Weights of a small mixture-of-experts language model, trained from scratch on English Wikipedia.
Size: 16 layers, 39.9M parameters.
Experts: 64 experts in each of 14 layers, 128 SiLU neurons an expert, 3 picks a token.
Training: 477M tokens, 3844 steps.
Below are experts of layer 8 (counted from 0) of a mixture-of-experts language model. Rows are named router (the router's row for the expert), up (a neuron's input weights, with its number) and show model dimensions 0-31. Each number is 128 + 24 x the weight over its row's rms, rounded and kept within 0 to 255.
After each expert's rows: "gets" lists some tokens that make up at least twice as much of what it gets as of all text. This comes from a sample of Wikipedia text that the model never trained on. Tokens count by the router's weight.

# expert 59
router [165 121  79  94 102 149 157 105  93 122 180  84 105 179 156 144 124 120 107 129 155 153 137  84 127 124 153 173 140 146 141 102]
up0 [134 134 184  84 144 117 126 124 110 102 150  90 111 115 150 127 123 160 143 158 176 134 141 136 124 116 109 122 102  83 114 160]
up1 [117 154 138 113 155 116 125 115 162 142 106 108 122 108 117  98 127 166 163 163  97 133 152 134 144 134 127 113 119  78 109  93]
up2 [152 132 103 116 141 118 142 127 109 126  94 114 147 151 137 147 143 105  85 111  98  95 124 157 166 114 183 157  84 124 129 123]
up3 [120 113 122 123 134 145 154 140 125  55 136 144 132 116 143 105 124 178 161 149  91  89 128 148 146 117 135 124  79 125 147 149]
up4 [119 148 119 119 125 144 169  84 126 108 149 161 166 114 106  92 163 112 125 113 104 119 136 144 107 120 163 115  86 143 140  52]
up5 [140 101 108 133 102 157 138 131  93 132 119  98 149 135 117 122 148 174 143  83 114 144 116 104 153 123 114  98 115  84  94 123]
gets: " the", " The", "==", "The", " New", " this"

# expert 28
router [132 146 134 163 136 110 192 114 126 101  93  92 146 141 156 132 137 130 122 132  96  93 137 120 118 141  91 133 139 133 103 106]
up0 [144 101 157 139 160 129 128 141 121 167 137 138 146 103 144  98 144 113 177 140 115 129 132 148 134 177 107 118 129 120 121 112]
up1 [134 145 186  97 119 117 123 111 120 108 119 112 193 137 154 138 152 174  86 130 156 162 119 126 117 185 142 162 144 109 144 105]
up2 [111 116  97 172 125 105  99 185  81  97 139 151 109 103 150 155 116 134 125 121 164 130  98 157 162 175 122  70 127 131 108 103]
up3 [151 116  97 185 140 174 154 133  96 116 154 135 107 133 123 128 147 175 108 118 112 113 132 138 118 126 168 110 105 147 115 108]
up4 [125 137 155 116 101 133 115  77 138 130 122  96 143 129 146 112  87 121 106 170 140  92 166 120 136 137 143 159 153 113 174 139]
up5 [112 154 135 159  98 134 134 117 181 137 136 131 123 160 117 176 169 114 124 103  99 126 131 124 149 107 119 112 144 115 133 144]
gets: " to", " he", " that", " He", " st", " not"

# expert 56
router [107 125 123  89 142 127 130 155 106 123 115 144 120 112 106 140 111 132 147 114  99 165 133 100 142 124 115  96 150 129  85 139]
up1 [143 133 120 139 125 101 113 118 134 161 108 158 148 176 178  76  94 101 108 139 120 109 152 141 136 109 121 107 108 119 137 106]
up2 [132 165 147  99 126 115 109 114 115 109 143 109 193 114 117 146 111 112 131 144 147 104 151 108 114 143  95 142 155 121 125  92]
up3 [128 116 128 120 108 150 118 120 108 157 100 103 176 119  98 100 135 124 173 145 160 130 127 144 133 138 115 137 106  85 124 104]
up4 [120 146 122 134 111 164 124 143 151 163 122 151 129 171 158 134 152  75 144 125 136 133 152 155 123  68 141 112 128 164 132 116]
up5 [ 98 103 167  83  90 136 132 154  99 137 107 112 101 119 152 145 158 120 158 132 131 108 153 128 104 123 105 149 140 107  96 137]
up6 [ 95 111  89 118 128 136 115 137 100 139 177 132 157 143 129 122 126 130 181 123 201 141  93  98 153 127 177 111 106  89 115 112]
gets: " M", " N", " Ch", " R", " B", " D"

# expert 10
router [132 147 136 116 154 116 139 165 106 135 139  75 125 140 149 114 134 106  89 113 146 146  86 120 167 122 112  58  77 125 116 146]
up0 [147 144 187 147 134  88 140 145 106 181 139 160 102 110 140 102 135 112 135 185 129  88 148 119 114 150 134 107  90 138 122  97]
up1 [166 105 117  97 104 109  97 149 137 104 135  96 177 129 135 127 103 111 133 134 100 108 131 132 127 150  97 128 130 127 118 126]
up2 [169 150 130 156 110 119 111 140 127 100 136 139 156 138 156 115 121 122 102 120  93 162  94 153 129 114 118 133 147 123 139 110]
up3 [143 148  57 125 114 118 108 104 115 126 117 124 125 161 156 132 121  76 167 143 126 131  85 134 111 133 146 114  94 149 155 106]
up4 [ 99 117 133 133 124 127 171 111 108  98 115  81 155  85  96 125 116 183 151 147 143 124 130 108 138 141 113  99  95 124 156 161]
up5 [105 123  77 124 142 149  66 124 145 127 120 117  83 153 138 106 150 120 117 130 129  94 102 126 146 119 116 105 128 125 148 143]
gets: " of", ",", " at", " when", " that", " where"

# expert 51
router [145  91 129 141  80 117 160 142 142  99 124 116  98 124 156  80  98 108 129 107 138 112 126 101 120  84 138 160 160 125 138 151]
up0 [107 100 108 138 128 149 106  96 108 171 149 121 144 150 139 139 149 110 104 114 129 158 178 153 122 121 114 145  74 118 154 112]
up1 [142 140 127  98 122 125 152 152  95 156 127 123 102 139 102 122 132 135 134 115 148  97 102 183 131 172 126 111  92 107 104 111]
up2 [166 133 146 140 136 128 118 104 111 123 108 157 150 158 158 136 110 156 161  93  95  76  93 159 138 169 139 141 134  95 155  78]
up3 [153 162 198  85 179 114 116 117 103 142 143 125 116 119 128 101 110 112 148 133 129 102 118 175 135 122  99 114 110 170 168  97]
up4 [161 103 122 166 123 154 122 150 107 145 144 134 121 154 115 146  85 121 156 133 120 130 132 111 122 117  93 147 119 108 124 139]
up5 [107 144 138 105 107 111 151 118 170 114 122 117 155  99 101 115 108 139 132 139 129 145 149 120 130 111 116 106 133 157 139 119]
gets: "'s", " the", " his", " and", " their", " her"

# expert 13
router [148 140 145 185 152 111 124 137 133 137  82 100 102 127 177  85 103 112 139 120 163 107 141 143 128 127 148 148 142 116 146 144]
up0 [131 118 109 131 143 103 120  71 142 124 103 152 128 127 109 173  91 137 104 134 124 127 116 129 169 137  95 113 119  98 111 104]
up1 [129 134 111 120 119 126 100 161 117 112 110 125 173 118 137 137 139 180 121 150  94 125 142 142 118 149 122 142  76 129 143 136]
up2 [129 136 160 115 137 149 134 139 107 123 107 123 136  76 121 101 162 154 118 119 145 128  92 182  87 141 128 114 132 144 115 147]
up3 [ 92 141 159 131 140 127 136 154  99 141  95 129  91 140 129 128 159 139  82 148 139 105 101 110 143 136  89 130 146 108  97 125]
up4 [109 130 112 172  90 148 125 123 137 157  93  94 147 127 145 123 194 101 107 125 111 131 116 148 160 105 156 142 131 155 150 145]
up5 [116 125 111  91 110 101 118  99 152 103 142 105 123 132 162  94 104 117 131 100 119 108 136  61 166 143 111 148 113 132 182 162]
gets: "y", "ly", "er", " had", " has", " have"

# expert 20
router [108 151 115 122 128 144 136 112 113 155 156 125 157 145 161 117 151 145 164 128 110  95 115 113 147 152 108 119 143 161 119  98]
up0 [ 98 133 158 124 131 130  67 144 138 155 143 107 174 125 108 153 138 136 146 133 123  95  86 126 112 177 131  82  98 133 113 118]
up1 [127 192 138 109 100 132 137 132 136 105 133 134 169 153 129 157  95 101 131 148 148 149 150 118 142 171 104 111 109 163 151 191]
up2 [125 129 111 126  98 166 137 119 107  83  69 138 164 146 174  91 110 105 131 136 100 112 119 122 115 122 127 125 113 142 160 149]
up3 [128 109  94 151 104 136  93  97 118 122 127 107 154 139 179 111 129 101 157 167 120 102 141  98 140 128 136 104 140 191 141 149]
up4 [135 107 129 161 134  89 165 132  61 160 125  90 150 103 177 120 137 172 120 108 147 100 121 101 141 158 138 114 137 121 158 115]
up5 [118 158 113  96 102 140 137 116 137 153 128 128 111  87 182  76 148 166 141 117 153  70 137 145 164 150 128 104 140  82 123 113]
gets: " L", " l", " John", "iss", " Mar", " William"

# expert 27
router [ 77 154 108 135 152 106 164 129 113 166 144 149 104 129 118 110 108 146 142 118 189 141 134  91  88 131 154 163 142 112 113  96]
up0 [125 129 132  92 195 139  94 127  96 163 151 122 166 126 150  52 104 122 116 161 132  79 109 126 143 148 136 141 135 141 128  90]
up1 [114 134 134  83 102 149 129 154  89 107 111 117 131 142 124 133 104  95 117 112 137 149 115 169 170 135 126 123 183 110 119  85]
up2 [117 139 125 101  97 138 134 100 131 117 113 125 130 108 160 144 137 120 131 120 165 162 121 154 151 133 105 147  95 163 148 121]
up3 [133 160 152 160 130 141 147 130 167 146 144 130 169  93 114  89 134 184 139 125 134 148 165 132 131 117 138 127 114 129 162  93]
up4 [142 180 145 123 124 128 118 113 116 132 161 165  99 130  82 143 164 117 101 109 148 155 147 171 106 121 110 131 102 129 180 173]
up5 [141 143 142 158 139 112  95 118 112 125 160 144 114 105 136 143 135 121 154 147 152 160  92 110  89 143 153  81 108 117 152 126]
gets: " the", " football", "'s", "ic", " City", " County"

# expert 53
router [ 90 126 133 111 137 119 140 114 119 113 127 131 117 118 140 128 144 150  96 142 105 163 129 136 141 136 113 155 122 123 134 131]
up0 [ 85 141 144 172 125 109 116 126 123 132 142 116 127 107 139 119 130 115  85  80 175 120 126 193 127 139  67 128 129 120 129 136]
up1 [161 149 144 122 159 131 110 195 127 141 112 139 153 133 149 156 151 123 157 125 129 115 127 112 146 129 130 111 143 114 141  88]
up2 [159 109  85 130 133  91 127  78 107 131 142 131 146 105 135 112 105 103 133  93 147 123 139 133 105 114 147 140 154 127  90 103]
up3 [119 113 138 105 112  97 152 103 174 169 141 135 123 109 131  91 101 107 110 113 113 147 149 142 146 111  96 162 129 144 120  67]
up4 [132  94 149 110 129 134 136 107 141 182  91 129 142  91 157 140  94 118 140 147 134 103 105 119 127  82 114 134  93 139 130 128]
up5 [127  90 117 147 169  92 105 129 113 145  93 100 109 150 147 119 139 137 132 144 152  99 122 152 103 121 139 132 128 110 187 151]
gets: " ", "–", "°", "′", "−", " Score"

# expert 54
router [153 157 116 117 121 133 126 144 111 148 125 169 103 173 179 190 133 146 111 142 126 118 140 140 110 133 171 131  83 184 111 118]
up0 [149  83 165 150 141 135 152 117 151 150 108 143 144 166 119 164  75 170 120 126 140 157 126 118  82 117 152 139 108 133 145 126]
up1 [162 129 102 127  98 149 135 123 143  92 107  99 140 116 126 119 105 130 110 151 124 136  98 169 116 146  92 126 145  91 154 136]
up2 [165 132 126 130  82 128 151  88 162 127 125 128 125 126 109 123 125 130  77 125 160 118 156 112 154 143 128 137  96 148 155 129]
up3 [145 123 110 110 118 100 117 131 139 159 159 144 136 135 126 120 111 124 139  80  95 124 117 148 178 113 168 126 140 120 143 117]
up4 [168 149 110 118 139 145 148 133 175 110 153 109 135 165 116 130 131 150 111 124 158 180 118 121 120 132 147 101 132 128 140 164]
up5 [129  97 135 150 107 155 114 124 121 140 133 123 164 114 132 140 161 128 191 157 119 152 135 126 132 112 155 116 147 135 117 148]
gets: " (", " ", "===", "(", "====", " (\""

# expert 23
router [144 152 145 105 175 159 130 142 125 122 108  92 120 122 182 144 187 126 151 127 103 110 123 113 146 137 131 123 105 136 128 141]
up0 [ 90 105  72 111 145 145  91 125 148 126 172 137 113 137 126 118 112 120 149 100 108 113 112 160 104 133 123 118 108 140 137 172]
up1 [162 151 157 144 120 124  95 140 116 107 112 132 151 143 132 164 151 131 116 171  76  79 121 162  60 109 126 135 172 140 118 114]
up2 [119 128 111  89 148 150 142 108 115 144 100 121 133 180 107 155 105 160 119 156 125 138 118  93 119 144 144 124  99 134 199  94]
up3 [112 150 137  81  84 140 169 164 144 122 127 146 101 131 149 165 121 103  88 128 156 137 127 118  82 113 119 113 165 141 122 147]
up4 [158 117 147 135 112 159 156 106 147 126 109 139 148 146 146 115 152 148 139 126 143 101  95 108 120 125 146 130 120 109 160 108]
up5 [143 131 120 121 134 151 112  63 163 119 100 145  89 166  95 103 122 124 104  85 151 115 122 149 149  86 100 124 157 110 174  93]
gets: " for", " of", " with", "=", " on", " as"

# expert 19
router [115  98 176 135 131 138 155 160  98 142 166 133 125 115  96 145  79 145 152  70 135 131 136 134 122 165 101 105 161 104  94 129]
up0 [144 138 145 134 100 119 135 107 142 131 167 142  90 147 128 156 108 131 180 126 137  98 107 158 157  96 138  69 113 113 134 119]
up1 [146 117 119 136 125 126  93  96 116 125 144 156 144 119 130  72 163  66 128 133  87 159 114 135 113 136 102 153 118 164 136 135]
up2 [133 164 156 152  83 153 141 135 137 150 117 164 145 130 178 111 102  73 139 152 143 126 125 123 171 122 110 100 129 141 134 134]
up3 [111 109 122 172 144 151 140  99 123 122 128 154 134 107 133 148 158 137 147 118 103 187 113  96 124 133 149 140 128 137  94 121]
up4 [155 138 145 166  97 196 150 139 109 129 128 128 105  86 143 112 187  87 133 126 147 163 128 130 124 134  90 111 155 111 110 107]
up5 [104 159 143 140 137 100 165 128 184 109 107 157  78 168 110 172 134 161 116 169 140  96 113  97 141 103 160 118 125 135 150 142]
gets: " South", " E", " North", "te", " No", " Sp"

# expert 52
router [108 143 133  80  96 160 159 127 169 133  63 161 153 152 102  89 144 134 106  87 115  70 108 133 127 141 162 197 115 118 159  99]
up0 [147 109  90 169 149 129 118 166 143 165 145 144 103 135 142 123 114 104 139 102 139  92  81 134 137 102 175 143 105 100 123 126]
up1 [ 84 144 129 183 124 125  91 122 124 148 139 101 127 164 133  95 142  91 140 173 171 130 114 122 137 105 110 123 133  89  93 124]
up2 [123  93 156 121 101 121 130 131 137 180  94 113 127 167  87 119 128 149 146  96 129 144 137 127 165 120  89 143 131 109 120 129]
up3 [162 116 141 144 102 128 179 156 177 134  93 130 168 126 153 132 127 103 166 107 125 114 108 118 119 149 165 105 113 117 145 175]
up4 [ 99  79 112  99 116 130 158 129 134 119 138 140 116 122 142  91 132 143 125 109 166 117 159 118 109 131 143 124 126 156 173 155]
up5 [111 157  64 126 107  86  97 143 155 122 124 132 168 132 102 132 157 101 137 128 164 171 123 111  79 112  93 154 152 139  98 107]
gets: " de", "all", "ine", " Le", "ill", "x"